Weights of a small mixture-of-experts language model, trained from scratch on English Wikipedia.
Size: width 256, vocabulary 29736.
Training: 446M tokens, 3683 steps.
Below are experts of layer 4 (counted from 0) of a mixture-of-experts language model. Rows are named router (the router's row for the expert), up (a neuron's input weights, with its number) and show model dimensions 128-191. Each number is 128 + 32 x the weight over its row's rms, rounded and kept within 0 to 255. Numbers have three digits each.
After each expert's rows: "comes after" lists some tokens at least twice as common just before its tokens as in all text. This comes from a sample of Wikipedia text that the model never trained on. Tokens count by the router's weight.

# expert 30
router:191157160115157116146126101130120150149151117104079130164065167103078122173176106156131073096152159166188135180079113180135111110074160168180106113069110099100120079107072116124163130079173146
up0:111163049175159175088088116129165135103131148115130133082131129124092137089160116139093092167113103107100148116125192165139128136102122117110154127150143138067133102104147139135072113170170123
up1:101098128176124170137160153127121136091108098110078132126111108164107153119143099149131103155072138174095115120171163093111146111146100141116182155112168125099150155080159164152143138101138147
up2:143144099118121096131087184088128110074126117143137137125099118138120146161094194124092137090114189145163092136127113151139141103096124132149119155121167108125120142176141217209112111128154127
up3:145156094147139086106136146143161144166119127128130147096141068203131129046106134147140110149154097152132130117127099047136103086158212142175181171156097094120108095102147115107105170112105132
up4:165171121151168182145105156150153080116137094128133157162102150109086142115169104083136140145101100119132151124113184107071169135109101132150126138110109116131155124103086087158104148131137126
up5:158149111134134190146118187106140166135094141140074107114124135044117137052113111116161135167157152114119135138125090152078074109120137093134135163088133146117144118126194094175140145138148120
up6:137084159123134147144128125138123106149127104091060072126126124075147142146152097111092107121119113113087143120193142148175122127140167157077114149114175109116141104109131111130130131072091091
up7:159101158135124148156113078140103194177075106141083108181173091182117166136137209148117129131158126181095146152201098151109133051158132165153144114126148122123161104137127125163080162122106189
up8:173128138163174166091144146139049135151119149110079062119169153066141111127111156120139169089114139090133120215123142159164152111123109151101123115156167150146161166164120157133161070123170160
up9:200134136149137069152120111092104154115153104190194133110115140128127128094167160071057110135140094149134130131141153095107173118147138160113146109118125172048048176152192117141120093160115091
up10:168143082114099163181126119139137114129195161142128115190089147165121150136220091144120207155141125165097177194101131113155098107114159101160135097177129129081083159114079202098172102080128092
comes after: "0", "5", " m", "6", "8", " km"

# expert 103
router:169113129146122197132149119105135195133158136115126167167122130137119111170164056138142108115137153156157161114088122160144112123087171146112067151100145070083114148092110127157130095134135125
up0:163134157157100153125117129104106072131169050153152143108129076105133176133087122156165136123138148166126101163086115148115104178118094067121134169129134155155168097141165118185058101125118116
up1:098172117080121160130104113127138156094163202099122110134128120150177101123131136134158134143195079125128167048149134084127145132087136154120131164129145113127153125065106118113146092068118134
up2:052146158115156165124141169175145124157139101172142177099082141119113068136160090087144117171124119150224153095122188185184152096123220133133088137134105060089108109162115160098164145124174133
up3:124143125112108103204119140155106117118126108120130105086137138111078138111117178129137090195169140148157108181136136145166111154157109130167194121133065166132096124121143115126139186090124107
up4:140136143119133146123113108139094061121142119128083096163223139144117133138089138117117101103090157169136148135094137172070125073122110134164131144140160184073126098068117158128120106126140142
up5:130074132149141124098153127145072113190105075112173124153131076159080135213151080144066138135169123072086139115130137151173145128180135115150096173140074102179142111149121149070109141106076159
up6:173080113088124077127161132185139122144132109088116148076157126131099097156197112113175181152065203140105201115160090142161123105119130142169162128171157092092110131110153159118095117185136134
up7:155132107137119142130115082119138166144135099115100119156093175105171084148132162178168176112118151183159137101054136163152132116177131119130128159168075129080139204114067123136167111111131060
up8:112119139154141182165119105066191177130148120107109122116166130151144105143101145091081135157127088158094107114158088096124156159135116210076120157087127057140131122097137088068082094141080186
up9:081078165133123080101124113171103054141110141094123095133122134109109130168137142187153126094169127098138111074083130159137153127117098166133086145151163142119145144093105169113157111052125113
up10:104116177115134127100091110125099101114129089133134125098119055091171091086132131114071159184153168098164142181134150174093161132154193137092098116128165062110061168065138153093141121215140144
comes after: "0", "1", "4", "3", "5", "2"

# expert 21
router:145182142139138140172098112082091168109170086110066184119090151167123091147208140117088134149122191167143173192129044087170102127112102127169098090084064097172142136137115095113127122125144169
up0:139093093156104142118115118101097123079069130136107104119131150194146126168183127144100092138135216137076164139079165064092115167123127160102077095158110099126148090143155090118074137078155082
up1:096101131176104102105161168113055153133151100103098170093160109160204132135152126104139187150144166174104147131118144092081179120059100150131193117096138120184148108132091073077118121111152115
up2:110148121154153095153089077042116128120083141100136158185135164108160099097102169139143163175113107090136098092142147156091105116107090142108126165149175150082092188131111118170158077142073101
up3:111200056155126100095136150078118122122127156192150066145088150143164116127165080140132132148087138149119137140119116183136135108139076104176136179164113055147104056084104135143157171101146133
up4:141101092096163121159134109159170137138143101169062109187120134146138129083156160126085130100128123119154043163105082107194078105133192163159109142045096118158166159101111133151128160104095127
up5:168137117154178043111130141108113145133146108150128109132098156159075135153169104112080101129100148147077175124082144129168179145170116148090173134176128153140104161136139176114085161127143107
up6:142224143183130147106155116070127190135114148085096108137166097119178095165157120111139203111156105130107176128124124116094079132104080108114181129163132114152048165075151106058067085129081112
up7:141151176140091179169082179097126180160123100131139159165124200087120124128121095142146105107098106157083114151171122086090149139164135137127148120083056187135129101072121161135157133165138163
up8:187146062118108140137070134206089085120162140132148121045163151129115133154076168107129103144174097131137134159163119087095150121098121113177099115124157184104165145163129167129113073137182096
up9:132147113167105159142169198087121111124088109118147212128114075150200156177160079109139188133163129200124131134158094097127154163141123077119097069102111107085157070142107156141166178133168163
up10:129151176114153131152131150171122180200118195130134146176092086127100110149118130152139119145112159153145120163081132106183145110135117123161146087111125190150164144169071113124082173124189106
comes after: " the", " a", " two", " The", "0", " three"

# expert 70
router:105133138169133189165128123101121135071186200144121157142104135150137056103140037161191141121100144199099147164119135176127111129102175141125078129135113110194128121119114134101154145118170117
up0:097121154144117105119121147129097179098123153121150117117157145186143113106125085160134096090114130090120145152141143167131131124109133181149108084175166167114145068206127134153142154118221135
up1:124113074087109099129139104115095145107094091082183175096113107110135154107104133097120141056107085122105076173135124185144172107113206186149162102163167140087146142130179174157133098114128133
up2:138108138179122125080128127134144144086133167105161059096136162128102099183145110042132110122185123165168146209187100132149121113137132145036087072107145080139114090124090125168157135142121054
up3:111164116128137127130131131147115120132132187131085103125114084065112153069144178136102104192058107146122110132083079110162171188170076172113121148089092113124093131093137213143135094131192121
up4:128102150152112145106141115080111073164136107108129158130158128166125101174117124053155073129076082081125137143143145194129144151098127098098130144145135129098134146157113096127163086127106151
up5:174155110185112139133088179123100155099105148096151148174074082088170080155127120100180082141116141142147134086052080117130071162151156118129105125136134131142101125112138184106133120158096143
up6:088089205153109111159119118158165086109164125172143119149104113063194118190096104158137148133098152126147119068148101146105062179111092166153118079108171085145232133148092111144121196081107148
up7:093076147161065136166163139115122110023120128167073111107164115105110121107148114157108114169107147098112181146042139081065113106131132105078106096155120128165080037106080127144148106129157121
up8:148100129182128190138095143115146144152144133125164113133051085120141149081111132219170104099090149146055162153105106120055087118103161105123141126085152175131127109139159200139166156086147106
up9:142173142082186130073173127108133126090111112079050119108135118153130127061133107145157163072110154137055198091120131176126143111070113116192151122139166125204158166090103120101145142085165100
up10:128102164088164144139167077129146172162195123111099132145153175120128179121129073149082149171167160072140149153157129198142117099135139127150106166149100157119131092065183139112067195089143119
comes after: " |", " Candidate", " Votes", ";", "|", " Player"

# expert 40
router:112198151179137138146110061184084140123174067114116154087128084156208105146177142155124136105137102107115120120125141114140089101124136140133119131119104128122094186101104156150157137110076146
up0:083139140174110068138113131061057123149154114090099165144052123128115109189190136112149205167159100118144090128105156125166095124106108120176204166123096116138103101106127083042104123096076115
up1:205114148090148114182134129164080112153116145121126092110052128167199171116119139119101126119199087129185129193123125161095103069075030100128093108138142153143139179147077145086148175126156158
up2:119055115124116146143122173072119143111094096065138103126092166173102185139106117123145163150154180111119152106123150091150161122125120130086139146155144173156153192152092154098125147144129156
up3:147183110079136180067163153152140111110147136116117127108136163168164152106167122041153130084101121103136123152196131119161174057153142090108144171108161156133129073151119105140110131079157135
up4:103127126161134114111107160127132202160132168157104152089104107125075110116069112197135159165109142070140131124152167109119094191116155163088078173132148148162117179084109148138076120151101087
up5:120138135125142104148124131129142152207144106091128115088126128059136130129155156070105149077015159178157104153117123122153114154145128097139149112083094130100075117120116100097165131155134162
up6:145141166182164116132128092115161189157104149131116176108152099150094152157133128158124140132119107124137187120107149162126133140121197097166129101129093156111093136104177153109130132052167193
up7:213116121070121162164127207145124140113163074104144117137086128165138187179096179103101105153184108099122164093152120162102166097123170134139134155086111167168126109119171063143164113127167123
up8:152146127168112148157170095109135140105130144100111106117128115154116087166150149160130121102102100137153113135181184107191128120121140156122148136130091119067162186119079136210102096096078161
up9:104178209152130180150118132194106139180117115141129039137103109151113125166110150170145147146199129148115130137180116110159185108141066112109094114119122146145101146102138160087147097150128125
up10:169113105149018098108111103145132107113191116122146127167100166163111182109156084145145106087136121096107148142129111095141116166160105146157108130093209118170185137110131166168130110105126126
comes after: " of", " in", " to", " for", " on", " with"

# expert 32
router:131140116139141141134133077134074117062187097127140154106138166152130090095202129195095131078119087158105202143084150118127101107089117137114103162116138128134092197055116062096164140109112142
up0:179145124170167119152094094154077088160152129090164087092144127107126133087114090139117178141164110129086185146126157077162181119128140094167148152127127084144073122165130154152142137119128163
up1:132140129116115101132180163138162104105150092072115189118110140094169122120146140106158127126126088144138117216079112144143155153103121170106186133170108128126128102121158176159134106179147136
up2:129091191090106157161177132134172140163135154121087131102095128112098129142118131148165128080128180109078133110174133134097158163093124143161093119112156109140138121127100099110098043127110167
up3:157172195207137084143092124109097119105077067156106139132130166143164087125159098100112140128132132171166151134133085113197089088092149176117130167028122133144121157038092086105133091136145130
up4:091110134150075157137157083190125111159111126121150126110117149120129127063095103135147151100090125155112164047077156163195140113139152078158120161141171151077103166094185134127154134155101143
up5:133111135109146081148121114154138172119100078092064114103169117124099132077132174157140128149128162116130205152078226103162165100144151149142097166139113092125140136141134108090071183124119121
up6:137096158153114111110093062103085146077110149140103154057143129130169187105100137143112114142132127139135126132127165083123165199091112117152148112087083106140126152135127175099116141148094091
up7:129111112141133070175194158117135179151143155161161115063185171150181137137107119124154118129163154151095108160134122172163113064136234180111157167145070173138159149103188157121125141092116127
up8:107133180140156173159094154105104210073101075158107183102082168136131092093183152106110119121127114219137135135101194094129089119140142135160040129130140088122127165149125139153116131135188074
up9:121140114100183153137166098145149143217142110116123106109161142136105115129137120143132130127083093133107138165045172127111167132103163073153149164100157115122116141100102144108125210049129116
up10:119046095153102126098160151079136126160161158094111106120096085087078184069170127102186167149084106110107127131146117147108147134178186136126173110160116148139165072172086169140125097141156112
comes after: "9", "1", "0", "8", "2", "7"

# expert 73
router:112163134131123142166124117135116141133160188117113129137147168161112107083155126188217131116130091214107162151127139155140100105095189160121076129140088113173107167123138151103148162104160118
up0:115155109048127125099112191090069102111140128086094085138162127110237113071154083126081121121119135151173083095152116123152110103087080128137154105116108167111175115081173139101123132133117130
up1:170112057106139101126142149103142092138088154126112139172147057119126125109146108188197099090184133164096201103118129108082098135142127112140107092137125067128189138122159146137126101127114125
up2:120160124135119109104127047139155107149181119085147120127105134102080138153116065136079101098126148104155149184113085124069116177191105145166108137096117142137069113062158120116132180125105132
up3:089110143130168109145117082090144140115143165057157131150091153131098119107076112149118139041163178125126066149088132167172119060107134103123115151088118147156142127176158113084167130181132153
up4:184131098097059193123129151131125066176143173135166071092121155193188102129144130146169156134177088113098168098160144016144170094121154171110095148127182176177094079168082170118090168119200109
up5:181212109116145107122140101093125102131164067159121102162150109119135122165156118096153147120096116105177125141201110084178137104112146117082144097131116102069125092108098048186192137085110090
up6:179126060121185129179119183152131110126139149163170172144141193073095092134153149090091099111140154160138089105125138120154078154082119164132134128146076116134141153121120120061129143145090131
up7:153160191145144185153112081101133097086117130150163135145063119145137091086079145127091140144109135153150141057092147147122124154161124142126049106111065158152142167112117127121146143171117155
up8:149096129099164142160116111114070115121152103110116086118157155179172145112142149173138076078148154089173122172139117123131155122057097124121173163180107079154142092133104170151166083165117165
up9:145157151185105165137167211126081068159153118182157134115122202125077094151105127111172150165133112159126105197105118191144125119127157154168127094126032170136147073169091144094150153148168157
up10:174188142107080143074095205041109164193117104109104092099166156121169165121109163101145110175098089114087100143141069107168129146104120086117149125148107134116105163150124137167086123121147119
comes after: "0", " |", " ", " —;", " —", "3"

# expert 63
router:162099130096143091073159093100122174157132060135096156145122176115112117149157110136156045170120173150160171138118087113197023081064151167184125111126127115160123132109118086099145138094128152
up0:130113139107105112178130153147159174131148149163107127228141162113123108017134147095148094147152155134089103094136112154171116138111130127134084152103180147155165141039130122103172082173179142
up1:189128102153147112156101093133120161133121136137117152161156156094176024148077142077121148182108165157197169112091086104164115094171112136142097077165114135147124132116110134146116150241135087
up2:126114193131123147101147110099117124061123114084140124105196155112187127092116105127144163179175141153119121166173109105143095108156128120076147222157121111199046052124149097081202114113159137
up3:142110092170079153146082161114110159080159102141108105143117122076119096078151085144137099144107154179162112164102089097149077103125144075135128128147103104137101106130027158194132129138128074
up4:123175123179163125136153133131158120141176092106158120118133135123117137132104072121150034118131087129182168091186129125054235199103113117171098106148083097126146099132135102110085137130094156
up5:049132120114101118137134167148138142132111140150133123095045126137145108183152150159187153089137109123151145156168140124076141139169140175089149089200090155153165100114135128130127159158113096
up6:144061144118191174085097127158154152173095133142154156144127096086115082116119145110103113134107095157093162116081078117097159113044178168110093161124138088109146147165178142125067157127146103
up7:134111143102100125139091114163147107083047080147122138138131116095192084170094162128197110127110154133085124095128109142126141143123078104150107104190106133094089104160137095116120146118135134
up8:115146147086088133094141173133104082147107088093063189142131125196093159165121083116146099133134131123077116181062195141173103151156146174156179127159134137064112188143129143173177139179106150
up9:120133105099132119141134116132075111182115178091171119101120134122132120082109035146112132108130129102113113122120140186090137109135112116093140121112049121129150172124163130097174141139174135
up10:154213128144124157120112164167143173080177164124084167113119142177147138137123156108158086145124153107118116152123116106094138130117123140150144146183105088072130100071139106130146094168107090
comes after: " Y", "0", " N", " X", "6", "5"

# expert 87
router:205167141109131155090112116078056141070127106105112172060125159144172061150155139151118071112115127149094168127112082140145097137098145167170096149125058146195093142144034120097132173144204159
up0:192161134075105105132095140113131107106058110117123105092082139180099180101113097174161156120143105092167175119086165112144109100160147143148172163157165149126191071115152128122122110120133182
up1:177127071162161177155149156140090111172183093137154105136146151148145164110156116140117078088152103101104134182105105180105162118098158147158128126184092121145149091112127131129173109074149170
up2:173106203122142144125147181082110114183099053150089129130137127184154110152098118101111136168142129109131156161068151166192149139102118139101068193119090124143118159136124137078138124096143170
up3:175167135159125144141108121146152125153195191177133133086114121086114141095167116129147131152105137147103130108138184097159154107153114114192124091104096094109127177119141163111184170139135103
up4:195171125148179124125075101162051186113072116090005121139123123127125121102106129171102081132149114170115116141087159128155198121121161112099137146124117061110173114158110171131091148150145125
up5:125187120096107162112120134126152120129087129113144099104186077168136154153101136099144083106055118140109163143112124077141078156117132120114114112123132102104174151161122157187096134118059137
up6:139107110092113201124124121111122114125116067066089119121112081071140167117156125135078179080125167068128140133138188122175157101097110100181136178151124157112144147068117119141169109110168141
up7:128127130155079120096174133146133125135112188173134076112208163136130090095120160146163114115146098115155153187120162056119108114175136085119099127160139133179111097112088105167144063121105139
up8:144069093227183125137146118121127140096114089122177113155145158039138097132127136113147175091149175126100146125115104138118137160052106158122139096151127107168060079183109113124096154163141084
up9:087092089088064143100149138155118159107152081119122173077140166101122038144113153129128146095152174144111157153178137166156109114132145097126130133149137114158094125168137127117076108094214098
up10:141183131086127157129116127142083072114122109115126119154131074096082193137169160132130153146142196123133145126151169139120072148104126121120124080134106073164175168133155113098139151117182131
comes after: " New", ",", " in", " of", " South", " North"

# expert 78
router:103152151126160185138132114070127080148140100179097139133137161129116145208114125124189097106144108184104175153137098122191080085112150143132037096074076134205101156083121149141186102096129208
up0:148123147134137183209148105133092103148115168108081087111098098131164091133066122207164100076091121147147151108180132120234139151139116108118118163120125135147174124192084088145130108176102135
up1:125049180129151158195148058145115149116135117083108145126133133166130068121106132145161084128119083134135171106076134170132154154123106130076122134148130111123210118108136144131172125173114090
up2:121144151118111138178094139073161174151108115126170146157084142117056082140115111138114117187131131157119083143053129111155150193151089101115134161131113140074150086159117130114167105095138081
up3:162206161180159166119133127091088148133185120109129199119128170098125133140113123119147063130130166181118187211135085129155090116162160130135076078091064176214088137106094115178129135128102151
up4:155145101156139093165153179164097076113071133121128095077132117145118157117039119135134118163103171129165142093093088083121073151154125125179111125142149127169153102094177112152217120124185048
up5:121139182167134159082187186125112188174152120070086160135139102154138130150165114119176115103083134127159130114159114151169091083130153134146142125194151105180090132134135130145179148140124149
up6:085065143159101150142151104121137167140107134168107134110115187125087168162201153158152185155066137154068123115109102132167148134061101129177153096143104039134130100053148105110087156145112116
up7:118133146108137161141145085130063117130124068191146190108094130075112143220188116162138115122108097126090131127137114125104143090104119070139082086141105110126153051153131192107152075185133137
up8:123183157135118187111105167131185094166177090123174119092174109124117115066145150050127155105121083198089161108127104121113079138114106180128128152135144099071135156146157165036170143148145118
up9:117140150147125152129154075125150113119108158136183097146199103130136136149111085139132190092118135122134158138190097162115080080134101078076171069105184158119120149183071155124187148149141138
up10:095113154129144154116097118085135122143152102128152130159100158153103138099116056121155106198147061120126118103141088091132154147099108101098157141076045141167082120163057094178177134101132157
comes after: "0", " ", ")", "3", "4", "5"

# expert 23
router:196151146105128130168114061110087163108159109155090149148101167119111047142195128140129152078180195206154119159065084184134110128078142139158070084119102094147151071116020123088166119132168156
up0:148148098090124048149110099080142145174119151050121083052117122082117112087113150161138145107161089145169179143090104068162095157155159153072145192140160169145176104115146104127121097155115080
up1:189151133107081123153110130152040123121083170130098124118071131156121100062152104168089142084225173139119092123165182159093101153130145119168217101082099178137089101122130100148101162113158165
up2:149152102064153143104096157136134087130121057143100126117104132222158144135111107126165128132153150112119122112129065150146128083116087151121140131209154090127153120107105140149134107167086172
up3:140147102106149126086126096135111119113131139113123146101117147163205112165121138147131112084105110084139110190114108152160120185111119181147136146165107122131110123088117230115148160121081192
up4:136140129121123130111140144122125066098106094178097149171143083173154131066117104125106092139125149160108107147149099080081172187127161106124111147207078108103096129207124124158123126079126133
up5:124144159102050132144135105107093165152112143111121147070118089083118089097174131137200126127137098145114111140153159140127142156165120106134090138154151106170129092141045118123136140151182177
up6:148152151133116140093085176125147107135144123131131167089198139100103103139099212109134191170132149143109154098078172081094151090114111101139159083205194116106121133101097105074165138181115173
up7:122074125170142147164139074110114135067177083144126109122103166174181135143107104178061104108110123145128098109097158109108109108073207131149140122099132071177126125054126133113081081116096109
up8:155127169127118115153159188140170146165098108134134123105147170173125108101146148146148143127113170093151093045161114114118086142193130120130108113109108176166133092160086098151137187135142139
up9:123122094203103094082147145149081092122104172147161086150128132155131135094147094140127147150151122107134158159096127112126122124116125172146168149090132125123104111162045104077178094167085111
up10:101144135123120146135124181109140117170137139176126095119142188112135138156144132140086153166121106099096119176109145165129085127128172135155120203183083123145092135153131117166153160107149178
comes after: "0", "5", "6", "3", "8", "7"

# expert 75
router:137140136187099155194147144149091157095116155058146116086119152176133148166192122110172098051147131114144142123153090138110098091128148132090099101147083181143085107119115109124169152076115177
up0:128086121147148135165151078116183163171142104167120187105124104134129095117092157084122143081138136137122157106156165148202090137105087099117057175135094120063139145088125096183133106139121112
up1:156178100150146073163115168178147104125178138164132176070156164128163135140148150135188101139060199101158103143136158126115149183103086166096132118086121142130142098066102064123105108124096070
up2:219072113088131124102176165152102135077110131121136132147090119154113078130137159141135120077095112129112143105127175181149137125155115156040112120111119120135150106173091116092171103124109168
up3:148130130131109120123119116067132129072091153128112085133156141138110152104095168042174140134124112102101160148119137104116121106149147150133101139093127113191053110152111162152124129142196166
up4:133085104156108138107077108168209095102162156133129159108152134162131164124112106141125098184148139127144074195134193089089159097125065130145125105100124106135163082167055123115139072125122112
up5:101075122096095166157152159121109114169148147068091136115071109181180126113123118115145162135132166144095124095117202201120118128095130164106109094201084144077094169106095132072096140147127117
up6:123107109100144161127154132137131137161142077153141143109106091146145099164155142139098187110108152103137193144169181076154098129117113118144055107141108092120160149173154206113107132128145104
up7:080117207159093129133172129127114090091114172112162118154102144128174150122050194164088120133132082111110094122161094174134121125115156127127098128130137155134133061108113164149203161098138116
up8:108081143176079098131122139129097135172168110158147169088100077147117125133170137144098101110064099175220154090137118207116133094099171183136151157155108149151142111108218123092108157090079157
up9:119057143146145184125120143163166143086161123127138110138137093131139138097114124133162156084138099095149138132155071202109121107147114133151156139159075143175153127183206126116127059113128097
up10:157092106100182144124086101149123137112103091118090116118144140132093154111182121115165121114196117146148125131108108173117119126107139129110115134110180187106136114142125094125142124109176147
comes after: ".", ",", " However", "s", ".\n\n", " year"

# expert 37
router:159124164197141188087123036106131122056131114080062125143102149141116165122125101123192067107090148202144178126107107227165059121100094152159103127111127165174122170111154099105155124107144134
up0:113147084172151123126108127138024107127099112102091138147146125142144165172130113091121086065140129191109164216117179130208095123091142182123122142136156158155148120109046104180124169146126173
up1:169131121132092142132127077134148086127107159107116191149144116117059097132112082141144161123107145042113119172139116098137102136151161119146139116089075121104137099138060117116157154161142138
up2:079130134131199101145146108109105048155166167071160144066157168124159121082221139175162137101103109098202083110087150082176130197112114136165137121093069126159098110171149085120113128169082131
up3:150125119162132164106115098132088095125072136147093153091149090118152188137103052152178159129078195159075165104076097143170127099143142137122156118123136130113102120040132097116130104088086113
up4:152133131120108004108088115109132149120191146123102123144134113129153092125102123102096108129147128156120097099158106082089127143138080151182114103106086119130110105096130136132168122060170172
up5:134130118213111170139172098158178128132136102145095102117166217111175149110127185081132082153103130137130126143097103098106133116108151152132149106143122139147148204136153125110133135111146104
up6:120113125117115167155128121099154099137174072209103139160192161032102136154160109130129114094101125102149131122091115165111064149067084158167092131104147124149073149136105117088144119154141156
up7:110166092044110176096155163126139198163147116162073152153132087110135109117098073088104153110204149115131142144122098113132071114145152195118143153103120133075139121102116087170150096135061149
up8:144167142179134111131164153117108092091119113127127127156150106154088177147106105123158122149149175086089112132120061067099141139112115104156109138149106120124126098152166207189165112110149070
up9:108108066151123143170105126179108152080147102116096106054110135157172144105108139156104114057100088165113148114110120152141130110136176137108178096122120115129150116125158116123119111102156145
up10:150157116125175135134114083069153130097121128125180150156103108088112084145173148141139161176150115157157128085090132200135174205129113064092102144131101177204148060147063142119157168132091130
comes after: " ", " |", " (", "1", " Died", " −"

# expert 45
router:150198131110142102124153111096084160062159145128140145138135171110103082131207137163145165087173130138142199144077106101132128091070145162078084120132101169151137158051090092143137125100120151
up0:101165132136137109134112163148098159103084069164177151123118148087122156098126098121113144132132092125150088109138140097180075130122130125147064066078181204134072107191147125107080175176093122
up1:109095128129177150222095105172132097156129051131149101151186079146124117112135159088143127102100076177172174136111112105206064131099099126093073111181089162103127110186120088159108085114137118
up2:163190139103152130185133123111103114113079177069112098153079147169118104146086117187168155133159126184097134161155103113073125128136188099069050062111102153127098140079119085106122125065095090
up3:134132138140130124123143126071102126091143119119092139057120141145145132118111148172142155140181108122154144143127157104114096127163112141102144113153090152084190200124138118089135127139130210
up4:108181132201094158139174123091095136081109189088147150093197074203112098137121113018149108139155157141183141206142147118121135190087093131189177146167099109141146094100166121144139105160160136
up5:119144124167068122135141115115091123116156141141093160147120123158119149149073146177134113087194098123171133135082113121079148101065067141019146147115053113155096093138115126118174192138104129
up6:160158103164104172137110121159087162083124152040118145179054167170173118156196193088131129108133123182146131124100100112214093097123139183136121122065114155153134151094100072127180209154131123
up7:103120174138151115170175117137169132154111154110164127056113149110153095151121132079110140131143131118055151150139121173191141071149190122187142098067113106146104075124133097118149171105128157
up8:163137183169091105153139126181138141088176107147090120136115153115139108131133119195175104122151155104108091128079067108182185139173137079131041126106181149133182166103123136145149136095168120
up9:188148080091113113111113063126141112169159139150196156176142116151113155099176095167158142136167152177089088187156138089138139148134156142140149148126133186145167063106110097105102149099150141
up10:117157149161152110136132097188147137180056082075107114192121116144203130192129102135120144093114163078093201073088108156111120181085090070062141115141159149126148109151132087077123100139197110
comes after: "0", "9", "1", "2", "8", "7"

# expert 50
router:133116150156125136175097155105083138110105159117165124099122093127139155084138133120144132142170116138147139125130078148143101081116105171168126106092133125114140127100168091093115113077161165
up0:153169140104084161146122138166132108148125072092106173129177133129116048115098105142142115194128145102155180132092151111182170157096157104145130151090067151150177043103126118115099091156148131
up1:087160072120074100074116186150094084100170148128101202141146163117075144104143134155168144109157075154187096187138147127120176117137153101109114120116104105143080120114154152125167215081097135
up2:158172174128150106083146149148079074134125118115064146122105123184187142086085146123130128107107128154155113118079077138137145122174096172123150117158127114163164150088134055180107085147147105
up3:092125151134129169159187139066140155153148110185161096070167062099135164127094086112187197102125091129179133124103178124106120115168142129140157074069125211137116161119150103153147088096143103
up4:135151118162080112184140100140123130057076155067113159127127180123085104189134133148146124179135116162125082148066154083101178082094208107125161094071088097172095155109135131138129125158080119
up5:160113159147106148131182134061118181173076121110123190117192097147140142065082110142154162092091118142056104053076162095113062158144105105138084109089158134180102054134134151144154189120117114
up6:102098184081129180152064078116138089141119147113106128118031146123095152144096140125141107119100126122020143119133142146137151128158139133145132118190185131115140140153140149140129161147127138
up7:090130121122139112131123137121112143152146121194166130136132159087107148099172152103178169142119074161156130155100087141129093103102094137129168108136144213169103075122154153130143154098112158
up8:147103160115097175078159154106197086093149085092116085152100151092124116144111119084101109130102086114146094144180145123224106141081086180155124094094149062176082123173116109123134096121141132
up9:100126108141143152113166085102054139132135087124136142170126109128112122177170159020140130117141147194119093167124105167070114148127141148132143128146088133117140084108136112093177122159094151
up10:153136132086170110158210120122119075158143103145155115094146093072128107166149129124121092078207088155126139122138183188146115167108116120152141141144076078127041096144139117131093118144132121
comes after: " his", "'s", " her", " and", " he", " a"

# expert 6
router:121161132182101153151123145109119102099160099124145136136034156189138165137153142146162037057105142142127166084112072116162111086091131139129117099141115141142106150094110109108131143115131147
up0:128131074102144128139136088139083088104094144179149117181128106132097139152174131130163119128183099109072125167135130101133121165173150134131108082160139161129111100159183119123134129151215151
up1:129083211114137074098124167115112152118136092084065126104071124164118159155118176124141130098198159157074120132129152106088106121140156172143128128142126131143108162117108129152118165123128156
up2:075083111157093143134109114109130173108100097151123094112118115129084118098141082174157159124155151134098101151162136175170113101142064154094125110162059117148145158102100156136052120132129145
up3:119093107146157133190154172116124208087099108173130182093122164149086142178083150038131102121121132101130193187144074179153089126126135132132130139157081148152131143152103154090094163122139149
up4:187111120088088142130099095178140063099137131133135195126094110176080109127148095120112116114147132139081108136159111087120128154102148132161107135154089155084187142125114151111133147110153166
up5:089164104145145122106124117128107170139129111113115135097117122155074082098117158160135110063120114149080090133111085190127132136152167162083165124094116143095139124154116095137149149134110131
up6:134167120074148160122108096115102052093134094107100143161144144066161072134106150107119165157111150141128082131163163077109077146133138119088140177155137140086137120105114099128140111214109141
up7:083123117113146161117103151150135142133138093122160075151138118085168218110110174102110123097140118102132053132068124125209089151140107135139135120093107150075130200160109128158136097211091130
up8:112089113172096156176132126108168143153104082178138122154125118138136120171110135161094164074175075145093149092109162135122120132116096092125174099110062146149096167125162084157097101138118102
up9:088074155156129157101140154139118166153130120141080115136087143120154142133148123106117143135150124062092118098120083159132115119125063167091150210144138108107121162170117113118152122067143158
up10:101088073125095156121118130188094124101187084124125160089139106077125117089090134169161137175183126115139101113081123095150095147183158100141126145113195156094162145137133106148144135162200154
comes after: ",", " which", " it", ".", " It", " that"